config.yaml
n_layer: 9
moe_layers: [0, 1, 2, 3, 4, 5, 6, 7, 8]
init_std_router: 0.0175
vocab_size: 16384
Below are experts of layer 3 (counted from 0) of a mixture-of-experts language model. Rows are named router (the router's row for the expert), gate (a neuron's input weights, with its number), up (a neuron's input weights, with its number), down (a neuron's output weights, with its number) and show model dimensions 0-191. Each number is 500 + 25 x the weight over its row's rms, rounded and kept within 0 to 999. Numbers have three digits each.
Before each expert's rows: "comes before" lists some tokens at least twice as common just after its tokens as in all text. This comes from a sample of Wikipedia text that the model never trained on. Tokens count by the router's weight.

# expert 8
comes before: "1", "2", " |", "3", "4", "0"
router:497489508544502528481492520507508537494470491533547477483466514459445484468452535533513511504474480536506477522496558503500508490490461501544512469461488509472500441547516500500548467509498497476463503512502473551500503500496522524491500537479501464479521493486498513443494485524534525532489463518457480471511522492509518520515491496479527543507492521531489467485519526486552466543484501484474526524469496491506478505513474531476511452504451535512518484512477524508487524503523524495517482520518509522507505461529506487547500501483502521516478459523523514451473504482502493514
gate0:450503502521510524523494436531476462457474519515529463505548434494513479503528495462475445553520508508494521472534494522482492501518449493495508475518482463517530481489474507496491516525491529560542466489491508486523450509486488474467511497519492495525490521485555485518483492504483529453523511540528510504452511506523519476492496555510488518499502500529524528489495512508555510466480492494502518475487498513493518483524551531531521507521469448492506506538505518510525499512459460543492452523502516484510506514464527550499529513495527492525495551511458516520494503508501512502
up0:453483474499508516449452497492500534477513467468468517497478505501490520507547507474500492504488517490515473490529485477511486444519485540498497455475507543476471507496499477465502544490500495503486444452498464504543472459554470510465471489481470528486489539465569508510510509501488496490515483493481511520506470526512480499501467495461536478502489507509490494495489488513522488484492509510481482445457460489495491512495557500496508489525492526468469496534491466530512525498510526520507492484504529483476461509502529492462487470456446507549515577488509501511510476495562515510
down0:512482531483511545506522485558510536502505506565489480496473521519469478520518457478513473496499494510461486499527463509461488486515495506443515467540488471467490533503457509484489459510510467441534518486480517558480472541473482525555500492463509503501513490473490461494543504568505502493443503502500540495480485538467527473515535483491534513511485483474475498504502479459479528439490519536519512487458494496490488508502484481480481493495453510437496510486499500515496515504529508498478524478487486508481523523515461564503525480456539508519532497481514478456501487498477503511
gate1:499537481490527515475525515477506475492503528494505437515521499506511455499495481505513490498519457491535519498518487462481447530509470509475460465510503507505517522487531470474519524472516521530507490517511479467545478490497468482474509547491493534495506495489521501517533483488512502495445511515521533492533508453527497498484506495523493471476529493467511513483471503519508520458434491514516493476519486537519511483495561469482512518496486492516506506501534495497519496541478495509493501511487516478532487552517502445508540524502508448552502471503482492533482501475513520576
up1:490489512550541538484479523502492462492505496494557468487526489492495468482465513529467443475506472477492564494500493495534438503455465481526512479476500514487503476525503484504486490493471504534475490535523444522482524493465507485487495539519491487509505488532526476491498467515538545523483526497470501482519486480493497498540501510494513524451502505498484479549481511483511491488446523524492542549528489483497483515497515492523545478496510556536519475545514520530543529511505516509517477474528499493515524558516512496523524502523530466502499487522497498496482530458506481519
down1:498533481520476493463528518526478513468511526486501497545507495500481493500477509517521503517527491444520462525465549499532503520529499526493514530480506510431463469494488498476510513553504458467486514528477495491516481485533482499503456472499522535491500535519531502433475472478508506497476537483510469483513534516537508498495500532533531488498473490493471514466513481457521493497526505525514475476507498459511500465489517472519511499489506452521459507541492517473505504494565558511477549489479497500522529474527528540489453496461546518519526500522464521523554545542535545474
gate2:503500453470491531518505540507553511521512506452504482492457521504472539505551505456490514442502453551503491517444488482509498483469493507519496492474484529492523523513489526451469511512489472411458467448485488518498531460518507502474477522478503516481554496486478507532512523472486522498501468512471490560525474454486499520519475469500516501515491496521493503477467522535474501497502490514476520531509511483510512511482516473469499478542486512504512520509486517527522507523563520469497472446503497518477469511505444481514509494457480539504468527495472499482491483496478497505
up2:493504498487454531473511480506500517510523461475471514501464513485496553497522504497502514454464477480491484521491501498461510493513493557507495516507488498536519496504500538478504519501495468462456557497464508506531489515482482523475493479492539515473487499473472462521517540504521522493477490523486477522484573528462461494493509457505533481534497485525490519506514470512484502480515502505480476496497482478487513519518503522468484494477500484517479511535508481509546434509553511470488469509492481524442501532498523498518474522484472525548486531515505475524518501509492507484
down2:516503480495484495517466489499512543506529519490507506534465511467497531510506447501500555471562539491511477510452539474503481499505508504488536484473474486503507489521487504513500487512517447513510529510520537498516495491522510539558495486538502495521538440506525457514517513483504484459507474497529478505495534518471472486503529525511515475487468496529498516490479523512478504517486519478525474485513487476481538520553522501493540492467511504492500519500535541479476531486527525517504523452513478508525454463498493528499481534517470519501513493501527490513532502546502497541
gate3:524495474508482491500481501476469447478514495502497501500492497527495481494491506462514450531501506482495494556520463485500506492503447505479476522507476451506515548495541495489504521523487483551506505484523479473528488487539443501514508503504487519523527516506522499478494469486493497494482507492523550502503472537497541481492475486530484506492509528458475501521492495482523498499515455511499517439482489548522487471515481518492520509477518479492508480441517462499471480495499466538474514493493458496496484502453497451444526493460518495505504464503513492531505517525537512503
up3:483489519495520522461527578490511526567497488489517477478513491490458516469507523486475505513484509504482513498512515517515473522499538480511498524484485502440504482529483505545505474519476490487517470554477480500471475498469460539521553524475478482506493511514511504472489481511527529536504464532477465496533512490498498494513487491476471462458466548496510487472513527470545472478492488545518542484462451510508467456493486470502513477570523500535543473537514550511446529522495523497484504497519463506474501497479460503545548536540569503522480448493514491473492479482528460494
down3:518490490516484492526507490496470479512483506492471492504497519525504503520479490482484485461516472482494487504496487502540538502558484515450509473528522528446537486478494500496493497562539474495515538506520511518469496521485477515472522487529496540504511535475515501524487453522460502501504479471513487503478470486511498500514477470449475502517497459487489520491510467448515505449498525496522551432520497494522502456466530468515448526467454463471481517518476497491524511536521504491485460530508522509517512484441495514500492514474495517505542526560476510528482539527493483504
gate4:503535505535474509473504463472482496508525506534496504525531509507496530534474485485496438504495495440488515510508487497504519496515522465486513487499527494500491501497512526519497481529521497505531466576409550501536479498478494537554510491519542471521496489511487473487486468507527466540506535495511530445487501493553504513509509494505482484534496479512528519566507480511530508464519496542509485500498518479499511499510491485470489519462515471474512502566462490520535483548487488500459512516488489495503532540478467506496488488533472474421520483539475472533469511516468495489
up4:507503500510528488487513503529506492521493471541479450501486459492459461488511508528499517464522485503507475507497517496497447537457481518544486483484512529501540469514486537501507516521489556501499466533481518487489499539531467508494509494477483496511526507484445517518496499500491510478489490485475473492529518488480460535481475507520466487506500496510550477459503469475530491474510519532507495501505477486526512459473527518476522483516467501494520500568515479545494534493470491515512529471500468502516544440482501485527489465530493532517479417484474494483464511445504522476
down4:530523488511500548534458479468485512529504521497496506513512475513494496506520498501511479521512505519489487519505542482527510526516516439488458472528527520545459533467522494474496520479520519504483535489499496479490524478573545528480528494508488534513463490518511523498542520528507508527533517488478517523501506531527499492443500501494494549437540483504481511500476497509539480493508498508521484477477471515481507510508510548488549465525526513458507508478449486504471537446528453464481509488503510476552502491493520514504500520494488486522508490525464508492500514489496493488
gate5:495519497494511512541524507537513475472556511491536514530542501500534498525468469501506548492502477522492512543503493488526573489473537474478511506500511442472509520504499524508516480501491497492521515511548508477526507484503515475554493519470488506494504529479430496539480488481477483471511518458502512542492497456513500491503509526528481516484510530467473518538506528529471528496492477489495518494483547531530475515521501494473483517553513467499525517471473462505452498560493462461504517479495478534483514560481489468461523485514527543456518452491466508444497548562472498477
up5:483486476575459514463504538497512485549477450527490537512500523505516470500508494565512461526502527484505482498515484480517511501486500463503500495481509527507477526483512500479527499490473478545528470565510475489496467536462510494486492532460505502447490473484522525464523516491491483546462532519492519480512490513543529515503488485495495500471499506498511503514519455524505506471509464496508523503509491530487501498496505493531482519527512526496488481509505489478528511553503484508486485523492496474503525527502511537464494512520532483497520501510519517510420468437542504504
down5:476483471525472499505488504512472535509476482486438492529463509536535506517521503516493498426522498496494460464525553478460546529483499536517542475519502490553471493520537510487525509497525513496497500532521529531514515468592491503509525484460544477508469496496559476482462505518492471442511496510554540521492486526523490506487534498479508486511490526438513492520484484506487455520486511522501470458468466499500520537504517487535541499517502489493497490548499538476461484516478495486485474495518500520486493450502514528488471502528482529451544540511488508515468513500524466518
gate6:503504474472474490483487520490481507503488533528488447515506471482519527526508484505505498480478474524521456479481486487459478540484472492486497527533547449516505543504503498498529550473524509508507493475494507456487519475474484475523491527525510520500521498515533507450520514509494502497481500513523540511557501471521525487487493552509501501499542544501509511478472509504521522495517467484542490492480489535513524457511497486530485502425484490486514521498514546525516472506494454528512461482483452489510489500484493490482530509504484498485520514455458506496488463466484528523
up6:533485488480477463472503500510496538517484502506502529497451552535504487471532497492501536491513510542526477529442493510537527476534513474506488500488502526497489491490484488510510484488506480507533432475473489503522501462488511457500502510498517525483523488474514473508531522482471476499474516483517506507512481506510574530491482479503527470505486467523538497543524508455477529527493465476506502475524500524486521561453466497484496493524534465480472523500517480494478505500506517543487520490494520497501536502482509510498539527471499499491493529523524507492525468508504490523
down6:521486502529536483489503476441513490466475518486501486525434546462516496499488461494464499519492521509523502451507507474459491443528452494520527485470504519491498505531528492490487510493462523515495513499503501475482490485533509483485516477510485521519504501457493493495476531517460458542519528462501499488525533455511523451522521505500509444527478460516512469493477524507475469480498507479480525552459533516506479492530517485512503496424509517481474483513502498493500521495474450522519486475504502514509476471479500543496490509452526486475576515477520489510522491495506546574
gate7:516516486519479497453546502542451561494494466541493499507490507518529513506462499521496518517506520451547477505487495504527521494515494507470535514504495530487497499509497460548502509525485537557537474514537507497444487500513496497506486516527495533475488479509481492480510497517485476474476474526522522490514500523481476533489490480495467500514526497504508474501525465480512481504529510503499463497507494536470506486501501500527493506500517499490445497556501467503519488533495509543435492572501533515495530467520509490490569491516500456515525485526483474507478462527506501520
up7:513541511537438491537494469527472479485486498528530509524545476471493505506478489564519491491465492478492454514475478509514510464512501470496525466509506522504539520479519514524530499496462465519461481443496486492503472506498558514507496518545512515456474489452519506479510531510508521512487530512508502478512494518545448507481518507503503532514529481483490491480547479561508511464520493507476512482483535501516502568479524479470487528552512535478474493480492484489482515555499446543496501529492528540489507511516510540484503503517487533501506494509517501513486495485512486463
down7:472522504467481522501515477553519490528501494506510427491477498529509467537514518512488498507487507490482539471508476480459520563542483510473514476505493517476560518542522508496517497507518458495452463507506507489519539479483436455532498526475499457486453523549482484510505505483488525474536511558494485498512455456520555491521474465526510509505497483466543496498487538497521509492482493456481496506481496499518524533481473468517493479471473487477486516532493506546510463509509512519481484499529516488540533522455507509510507496574499495520530505461503494484484500522487495507
gate8:450490487487525497518494448519482509507485469496484521509542529523527516514471486494508534460497478479495507508534511499538491489501519490493504490493505507526492468491500487528504549463523497513529494514495522509485473490521502473494481495518499548476540503535534530521510529516479469491525526481496480502481468460522511558481483539485521524522505558510464494543532477407563510497527510469496478439526513500508528530479505547538523519529455569453516526443487447517524529462494473496508509525493547503557499518494514513483502451500489537483501537448493505458512489509498498487
up8:502515453500489523516510455506479491498503539485456498518471491505523531529506483451504496431457493471513455489538475474493508543492479565506542520537514498551470521478499500443506562529520536495478565499490531521502502497555456483463433469497506514518507517488466504505538514461483487471520497516499491576482488505508509464484498510512505501516468452526535517450496494526511511496483496482519503533491488493501512479476490496495444507479488498471511521516482480517548473504512495500496479472474553476494417507529505469491500507478486499511477549470522511530540468490480522509
down8:522510508485497491459487526467511494548496527510541495470541462490506517455488528505483498501505505546502536544512477487482515532470499491542504493512467473489529518511513495487463523521462534498510491469480499500500545501510501550489510529512479465508495459520509526519529491512538503509500508499491520504506508490459494504487534473499475506472536529459548490524476516510523527491506479509486470507507471495467503511527486486473547470514496502457496498476489488528529504476482510496516484486476439485501506490463483485535503513513484501504458455466477506490540505460479520454
gate9:504511462519437532443513491505528513533531483484497511498530476496498517504473484522530427523466471492495500523491479461485524512494532482481482495504531488513488526485508511459517516522522508486500484472489496509500469497488531529535458469500524494463512449520489482474524520490496484531475502486487534499536522503511487487494510504481512459525510533515477514461535510493502532485495528533466479469503453535501541502511497499427453490482501480496524511498477496476496488560501488466489461442506543492499482518507475503538476514512509493511488506460523499506525467478483510524
up9:512500535524530510474505489485496492514476521549543501510564455495530482488485493537472494494504483456482504520504492535504451525517548472479497514521533507489509499487501461511495452485480524566542471493458497479456504501447512543500511513524500494567495487467477516447515501490471514479514518507524520476484488445447431570478459517513482528526492546484488489478472531495528494479528486544507487500475519524494474488471538497495530491517489507487530487482468510504455521538523488502461482474506429522511540517512471567514543508488546487486499487508507480507471454485537480515
down9:497514467456494487463464467512509477533501533519507494514502483499553530512525480499487528523477461520510520488527521536494479484518519538534512507488465499526489496509543486507484520498487512489495492478532477540500541490540520487487473479517516489527514496529517498524467521497524507436505525505482504482506501510518531484528488522563512457531509478493527536541475476517534499492492473489514507489509512519496490533507543496490494475471512460415467502493473500511541475458535516526502483515536495463534511490481496488543471506510508506514512479497466454500454492462491481516
gate10:520511524496459501492513503511494505503498538479467526546492533502504522504492478458452480462488474515479483466525484483508505513550482502485507497534521440499499530497482546538524502504543531504525527518476483510550474524529489529520507483489502549509520477492447475479499498480487493501515493506529500513509507523554537496483544463486460511503494460547502502484572535536507519473487513517547508473498478463512525473461502512510507512491495448505515509543500450500517457494494481495476472506484471483514473537510513482470522519484476477498532539516443519490484463516458510515
up10:533488521501500517507504477508551473475523515505485477488504482508504484484501527501476423477524453553476542493509496544508547503507492484499468503497507459496522507529454491493525508474482506463535532483481455512541556508489543516444485526486512518526492509534485485532474480524511531515502491497487481506518510442466556570498497493516471503469486453497456493487527423472489502497506450513518501509525474478523522511526529486500534478476500524513526504499529505524513532477492500485512461532503517479506452536487500501530519502519511490516467591512459521490480506479517482526
down10:505529513546468468539506457541508442523462469496480489532496490503497496564521520480541522474535489484514472480480494555516505495529535490558509493536526473485541507495472529507492473477475525519508489539488535499527514434520532496520494497504472499554517482518508494519514490472498524503496495530488527552481517480511520461498508482518471494484580517488487469510521478489479459486500475465532484447538520512495499476485497497518486536494512475483540476503561492518500489509507479502477493483460456517485520534511509495505493446483509489538466489468500491478488470516482506543
gate11:470491494469492474517482521480502509527483513479509469512517522526492459494466497497526479507506515511490551471510548496479491527533524501428470488516502497543529507492497512518507466501513492491547525497532493493539481437481497507506548528546522495529492516554538465520486498499494480470512489500505509486443498458540544524490503509512504479556546493472503527527499505491468517499504491520511489518542532479506532507505537465494521513493478500486519518511526493496503522505499515472483496575493488477510486565510530439498460466485523511483511585468501508499459516500471541500
up11:512463485476479515526485492490433466566521467521479448493494495483493509488496518538510503529506491519513517507527495521479464484503492527511440522497516538516505536526472463493495483526487487501483527532486495520532516539501468520513481489547477486484493544485530514538487516549504531520495500515482522527493486511538523497509459485483492477480514487475512487503477493509474491531461432519488554537504520476483506516488522484478509504471497503488502481515529473516549522464528509476541503544506495476512448554484579490509494448508521521493484548478522538515510575527481494513
down11:494524499479464523492525482521509489464528516457564494477478514517521492459508496495519523469461532493530509506501474475485463541516546504511470479515459514513497488504517512503505498512539487501504479541519492517484485472534496472470511513521536502493520499483484511465482492484513488512471494527511538502509492446481479560501477520511488509553545468511490543497510498437473520534483467466500506531535507477503535506488474504537489500510499499545485466564491501524399521487484514536472500480508545515490538491565483487502500466535493505544495503471514544466472485478498470485
gate12:457502528496502512495486437465534471505484489528510530507524558523504475504485507494450482521557609487522503461473481495535537471528475510487510502485494547511471487500493521510537522469478580519495484465536477510507513529468525523499458516478486510489526476492487489511495519483515506462474502520477499465501543553471517547513511530488497488512518504554454495468479521527523497517519496469489513510520476462501492518506497486505472483486535506495496498460504460499529514512480510556488471527495490532519471475508524559504461493461455473486497490515500485491472445483483501491
up12:544492491490473486522510542544469496510510560484485510494515486489543524519464493496502493471496498500496482520503489495485455506523522520479504489526519527544539503491485503457533494506511501502478488483461534486504470481486458469465528472490531536556503493494500532514522520485456461480563507486524529516519466514461459458486523501488514530498506511459480495542522537509540501462527513491507472488496480535482530471522491550541473506522452516464471483500542510502480487479485469482504482440493547543480489508544494459463517477513530554489496499514526507516475468533553509521
down12:515467514546484501533518509486511454483507500494553521475479460461464531511492487497481459506520500538479498558505484511502482494481464532483486559486458507501490468513506499513517496474490473476503498513497514524538474498494496492499495540526505494533440549499519498493499518520507517489454500528495488506536507505535490491466505495466476506524528463507531498544502521494484469456520508536524518522486536567531526504489514525491516531497488459546546487500499519519513495493535496506483523502491496488522457506481528487496472466486510501469466483544487468479505499511491484508
gate13:472492486505518499511513498511456504472476442465510554522504536509507461503490489479495511436497523481491472506463465505501479492457475509507556525506497478502496499482510497504500543494501505525535492486536514511511527479544510486490500500497534511466513477500548501479534521490471509501462502466493493512529464550509528510482477537495543526493519523555506514518522519510519504524520498479504495493497503505504501474504500493483480513523462493493456539520479453506522515481501474556527494492486515510460453472479459516487497518483453522537497522528497480515508530462534517504
up13:528481510506488490467482507499508508530496422492500495490495512473483539493509519516477498471490517505477500495483529528521472492459501485528494512483517529496504517515487472503511505497468460443465544436509479508477526498493463524442524492505494507535493509472529522488515482508505502543517511500460511504552511499490491483505464522497554505524485492524487490508481480463488471523547498530466488575463474472474483529559438467510487484534495559506506496509485498490487524512542527504540488490510495509469501480483514540504526492521490531524474537529519523513482493474550489514
down13:508492465506491486479500514538494515523500533501475477517535559507531537489502443537480480535523488536502438497491490522481467516505495496545510528509519515484518487478510495532519511541513515472517485528504464484497524477492465526500515471541474495469459532487523484446500503529486459558503514514522503538526529515497463499504506482516510513498494533515554521488505499509513553450532472495517511469527539512510496504478522534529471450493461489498479474500480474536513485504466521524463489514535483460521519512482516501507514526507505502473460487486489505469507491491479524500
gate14:484542510482512491499491508544493468501518479532489500508474486494525492521525492501485496506499510478501528500526496477505473498528446505477504478499533516521470516504534490522498527511524528489540476494479530475463521505493532524502501502533483495512504509524533506542492489518493498457468530481525529463492460491472483537499455538485501514516509531479442493503507481481526489498516512496521495494485523461508515461492531557436496509493470482519487517454528485505542497516484497529495492474496434519542546501527510527521501492510517449517524520515446505512503480488470525523
up14:514494491529535484488475490480502506512474524532532518511484516488480508508481507497492503480525504515507482461498543486526490509519565480494498481482507545527503477498506476539477507496509464524487476520457515492470513494497512506494529514543516498474479486523481534536503469496476502508501520484501507434465505513526486472502543503464511513527528508534504489534449487522498482497480522491509480495529538497472485516486512488468487489485490521490487494529483484487508543522456511522472520535499564487554442495467556484487550544495463468443490474477518505531467478446480498512
down14:530494555501491499521558465514515518486503539478533498469504500531473451492478472487491458539485559531488539462488506501500471469508512457509498508451502480465526548503492474533539474489520493503526528550520543481486433518451537530572507508493494513506529477504477573497519476510535520492487495453490502528498537477481498497528520499451499475483457517508501447469523511488523478507500479490494485480527465525497512473529522489499492478507511512561494511475513513520485513495476506437454509542484486498496465532480532488502478503527515479479509516517496464490494537497516531515
gate15:516487482508501500475516506516523490554466502528516525485504491519491459488514486487531504505524534496500460513520518515464479494492553528489507459499523491504508503489502479520494515491537488527517452502489480483520499449525498521464509487486503494458475499443540513487503499485472493500490491511494481497504411538535543494478522492475437503508515503520499504472532484491460491489463478515494460514473548516512496538490520476520525500515500499463500501455489466487451511504432488540483521465501458532516494495507470493491506519465466497561472528484548517506504487436523501496
up15:496451510488471513544538524516511488454482466476519534490465468521463476485502517498535522482482499505492480465523541505504524493505455522522480467497494484518526524506522482497543472496474525556497476512514485511502497492497500492495510494467490499473481526491531492517491474516485501511517476498460513519487516562517544468518441549458501543498498511502489482481510494491504491542500492509482509546470511466454485505524476523523479490456481508519484477491474501481488526460491505529540490506521469487480529445477529508474536509513505529494523553499506499504534527535500488506
down15:477477521494506517536510478513511512505529490495504454473518504467535503469484493557468500468517469466531494514507508492518509483496531505509460508540523496432533487471472477489492487494455511500477516496494501474472541478563518514539498465508467464449510505492526530458448507492523517499486521544498480507514568503510485502529479570445493485502501505462514502508490485500481445478515518474486496524553518524470523537515491488498520508483546536523487482451492476533471517515479481521463498522498528468480542542538531531492470509475507472487520459450494444520483529515466520533
gate16:454481462506493499521508514492461438492470538467526486506494497520484481491507492484522485496491498492512512477474456477512503491454489492501529576516526518508503531492511489451483529483513482476510537484537493472452495472506547463490508536521531498456510483523513494483513492470513515503506517472517519496522524536514437469509512523530527478466517484468547511479504539566479488504453495477508511491508492531495507493487470451508511496492484525508519512450542488492477507471515470547536553467507505465495466535510518476478475535496479510531504517506487504528518528500561501477
up16:468497487494447522480493490479442517496529498476516511488504474479498538506501498467481460457509578517514516424513502523524491488478485536524508479515502520539472511518519506502517513490489491541440494498507529534512500535482462485512457508539515492529479514489523517531495500532512518500519470514500505529478506498474518490511493558455464499499490529521475506466494541477525503532520510499504492524495528488522501483532503479502499473461517502499524498485475513511513501497501498516474489521504515507544462495493503481505485441516490477463512520527531499492515537536443499469
down16:513463457438514505521513460556501506505534509505448481484496473480466517511536487476505527523501482515502538521507491525514489473528520471421532533500448475503536525525498464526477495478506486505475531458490518554521529522486509527497492470512497503466480500479496464535471512483523522500496492477519495513512532508491516478497471469510504506541480509481504461462520488508489566488490501480483519461520499551513531477515513486514511484487484472476530529484557470533510510540530483517422472489493487508518483520490491526521451480480499483484476511493480507538518476493501470501
gate17:488479488514486484486484539464514543510515509478528530492526516491489491488514471510523490568458533487512499493478462475538521484517533477468481505502502506520498550496503502498483519511507517470518453531507532503475456493472528480513520526508494519463497497480501544544500499495520475485451507490506521516523525487547472510511523529534443521485503457514488528540467521508477516501507530468480507509510459524515524511473491490452515514529523513521479515471514471490475476530476481502470527508487528530473485547486449470486531555506520457493546508522515478451515461470521503508
up17:512521501536485481464506495478541500453507492480519525458527517450466520502461504518502467468497489508477504506505497485525519501469507478480524484471491531497510513523487499476497472496502536485482517483476483520439540529458509544497553490478498449510486503516515484527489444487516511500512496455483502486512509509497453457510511503491517483483473512458517498543459509467533474507517569489473481544489460497491477476506501450473505470490492496506529481481509507492489529516520508485537519477520484485476493495482514467511467482526497512496493484481505497470527572476519474479
down17:502481467480491487519552522511532494496539533501476458461538525459488504509492500452514514525506523491478543486517527519526455564454485500489476524504530488454473535528457512485463499505483503468472486495514471479497462553484512479519505476459466513500524497460482530506488452474531549501507521506457484534571472492489544523501530509467519474468495498486508507515494517475547494506468475495471514496514481503503474511448486518488509518519550509506514530502508518508499496487499503469531458485480508524522544514476482460494478448489538525516487491487535562491465496545514462515
gate18:476476488492478480495503487499456481550472478465466497531499494505536552510519496546489510478478513454506501466521494487545498540482549474485515452505542516517485523488500464471528536451513439488497513467510505491503491515533522518539506526525505534467506496528453519478524555485486507491542501502493521523535476480528464511488530519504563501507515495491515515487531509512527516474509482446486474459535511514468516452499488486537500527496541500519485506513504492456467497528464511473485497471495487514448538483487480509484508485490524523468470488469481493519476455521551489512
up18:495489498497506483537484513525528481510505487490500478516488518534513502504529479481508517521509510495495511497493526516543440516455535457488471494500516498499497468492480493476478516459489518520531497479519525472525477435459519464533511529478484506519492503508555474535485533500522452483555489473515492465510491490482551497485498544542490498485526533498465477520504519496524513559532465483514505535526529507488523467526492535490472505549517522512504495497506514457484494457521479487452554481489487484499464474464492519466529540513521486459510481497464505466465474469457520491
down18:490480534482466532521460528525504501521474498526482476516476530470500512524528501477530475493518533556501460513492489510467457479521483496453514505521495476530528442467460484540499525496449490532490447470483515498490517524488507533504487497519431508494536463486519506526500491513468567531477518528507514520454465531508522522508456481484516492495518524558464522503463527516512465494505472494497474534471492487500515497517539533442475454471527544479512514543489550538496484481534489470507479438511487515486495500524485502498498542450499507517498529505488472527488477484497470526
gate19:546521473477495505528478522487554537527464498502476510493510483510502515498470508485472483508450454559511469497549496471491525516495492485511481449540516458521463537495505478492490534523511498475472470503446456495537475545515481489484458514511522537474500465485494535488508494507494511499485521468521490457578480493501527497494454508493453475492504459550476514478541469546517511485498493502506516497479452464516516471463524497488485497488460463514481507528512503522520489462529474480469543457478507478504488508503457528488465471479474473502516545528491520512451511457459516532
up19:434430455490523490478517512504449517474527511448485508501505496521469506496521476531533534464484525470519499489477467486462534474466561495491526442541464494521471515480513516498492471522507510425484547534534516490515500508495485476552474516513505531430495506513500491529526523497499489533491510500483495502536503489518513523499519513520506479529502496504524512477450452500462498485476481507520481527508564535543538542503475515508464515500512502489469514545454500486479495487493500519520475562494545543479509488492491472500510486489487491452502539472487486548532493481501511520
down19:487504505517502506487469541506524545472507534484483517496522557507462458504513476549522510531476515493466493517520516484513496517469517486467535493487438497469448463536534498513533444504488506478499519512497532472507553453475461502491507508463519514465499503513490478490484522474525506500484482481496492503492528530490499499495547468524527494510544482532502529495507487507470523451522516497534494431519556502483519476523498516514517486479490528499509483506458445439490442487492469499484501486531476514463529477522447441539531526522480493523506465505486454499519490500501495512
gate20:502457468517509512518512535528542514475531473504453487503476534535524511497520491496503522460484463455484500477485488486479544527447493531496479491502489497511492497483494542488522491542523498522535511504549486484477502517476474475489484510443522501514502505474455474513502494474486443518514517482505475533516531505463517530510452496517514530511511525552508530519525462477518506494523533505524501507500454548471484451502534507509502494506470499517483510524480503488513487495532484506462509526486481490490478552500511499467454554504494508507507491509514508484478450503490499526
up20:470540471445497479460526505486509501520505437450444541522488523506515500527489470512559494509481517465499513473554507470493483534488513498466481490515501477485497515477546488517514543496538515526534512545508539489545496502531489518498501472498486487520528488527510504521521487509500475493535483481517502500518513483521526495461516498512457467482512482478533530490524498490480514476452491512539492508507509506522508475500509505509500528449481454520501539534510497491498467547501485457511546534481471488523527515506460479538514491493479445533546432493477483530502509519464525515
down20:543480469474487495543493483452499487506501463498455523550493471462490518488492497517489530533456469520501482477474525496516495500494497487524479491495491464516468516513479456510488544542499494483519505503495481491482494487540511521480499497456461547539473472469505498530515514479521478472475527476555497462536508514500491486527506486509520495491461488500492487496514495485461488490514492531486489480531471522511509470483502499527447496519496535494503517502504478477473505499495524495503518502527539485493528467522464469456474492486471511538490499511490504507490456488511566494
gate21:508507489485441509500512490518497507507528517467507514511498518487509470511436483475520527523524543510509512500486501482543495485510506475475489480507512472480508501495504542525503485534483497497484486421523497472471526518509531506549496508517523503494486499477455450520506517494465479460498515485488507511543492488488486546465498461535522521540556505500476496454551527523482503509511494462530477483487478501520507507515504469522518492478543507459479501467490480480472484518516471530448520514492497509519519466514494553492492518486468499525475467487492485475452480517486500492
up21:524458481512534488475525507497499515494504480473536521493497505527496537479502503521491500439509571537517499546479516518547492508478506518487546502486483524525499527503501498543508472536476519474480450481519468489500524481513476497446510505457537522544501520448509475495494499512474482505502497454521519517539475525481500510509501483495496506448500519488496473487492515498568470515534540524518458514456522520538477531495519539554482488508498551489505475507522534519486505493488477539469554496499475529485502509507502524468517481497509488504474515528495508476510454491543516514
down21:493468503547506498483501542499517522509482484507539522498465507438478489535472474477488482481458488556484524510498486532507461533469554516515528546491505480472493489470506520547502543513446504452495518508486497523523542502542507499519512486496514528471540493507490489507532529516501534530500517493489523487502490488480515481522531515551482466491527526479510509502497511544531509457492504508548524496496480515541493509535517496481478509500486503486509491474508480525472541510512511517492468481463519533511539518493480504543521468510518508510494543515550509473475471473497474494
gate22:478521472487470498530492474515492467502479484541487497520500505534519516503492499546523497558555542457524511467486490506499523465453475549503483415499520519494521479491506520492495497475495477516480502464547473478523501502502445470499500517486509503504555507569505495501484511486523506490453526494488554516495524522531493538500537509520493511517530541474496499541459498538545534470504492504496493516513505504485482511543529485524514501516511500501489500499494486508533503491540509530507535504499511527479455523523514517492473472491494505500516497498490491527482490497510498506
up22:508500516541498505494478484489508550522520537500539504485505546478539476482504474535481487497537498487504504474486485489511533514523516459513514507499502447464484532498499508457515509475486498455507515515487507506487519504484552481491473505475518525474506513506491525493515479495507478501468472498504467520495522509544517498506515473511468496476504475501539496506498526548492483539492485477460485487521476518469514468539528451541504503499512479553503508496475498477476491466494518523534511488501528489471486491457506469481504486484512495509509493490502524468517522501521483488
down22:511544490481486504487508503478496495513547543476482507489515533523491512519542477472519505512491453465501492519524470491506519528481497525502476512494512536488476507474505478494504523506574493528478452505496462470499524468472467474520543480511510534480558509488505515456522497467505484462450515475484532483473468535526489495511494503495491472517484492501505504543481513536532492454526504513546458477489483506508478486500520528562537518494511526489497479526487468491470520497536496546492488532476521511488512512501471495497469504476515491538508527537474539529548483496532468468
gate23:473544509518528516552476491492554467520506476499519533513487466504492483493489510495492479518508471539494513515510503488557477473448456499519481479476483456459514479497486496525450528438487482470518502496531486480509546425536499473477500529486493504491497504543507487516480471486496539483476495529488503487497493485557526483517499509539475553467504516503445493475498516508510497476559450491521531505489527493532483495506507531470501484570505508521550500473483509534497514491492474503484524482510467474540452508487482519498495528502535469465498502503441476483488475516465497501
up23:558526545541526476525505540487444502506481487507538503481505477510460494479470500459515481522523491511483511550470531493506466503520517463497470487506498484504521493508512452522525477471509456526496494469514500501493540458518520471528574515513516482569507512539518526475484489477509489552472477486518488472496478524584520451489500536521445491514500523477495477481485547520424469501529475499475505499483510499506492503491475506484509509531536538521498483501484519506424568519498494483474482453508459543531513514475488513512511544513521499491514485471541483481502478525493477482
down23:524477494489533531514509482505521523440547527516541504477568506516528471472552508502489498518437465513512490455519502520511457472471528491517466532497466476479510472510498511481526518492503480486496463495533515486535442506509513461466479501488512503509481495495510515493458484498508499514447479492469472491532518517483465487483500470507512549477475465502505489532482518469482469482536492531502487524513485513470477484543469511501536521478471509498487464471529546489535475512495527475477495492446433533503484462501505518526539493488489550543465485504515481501526508505517509509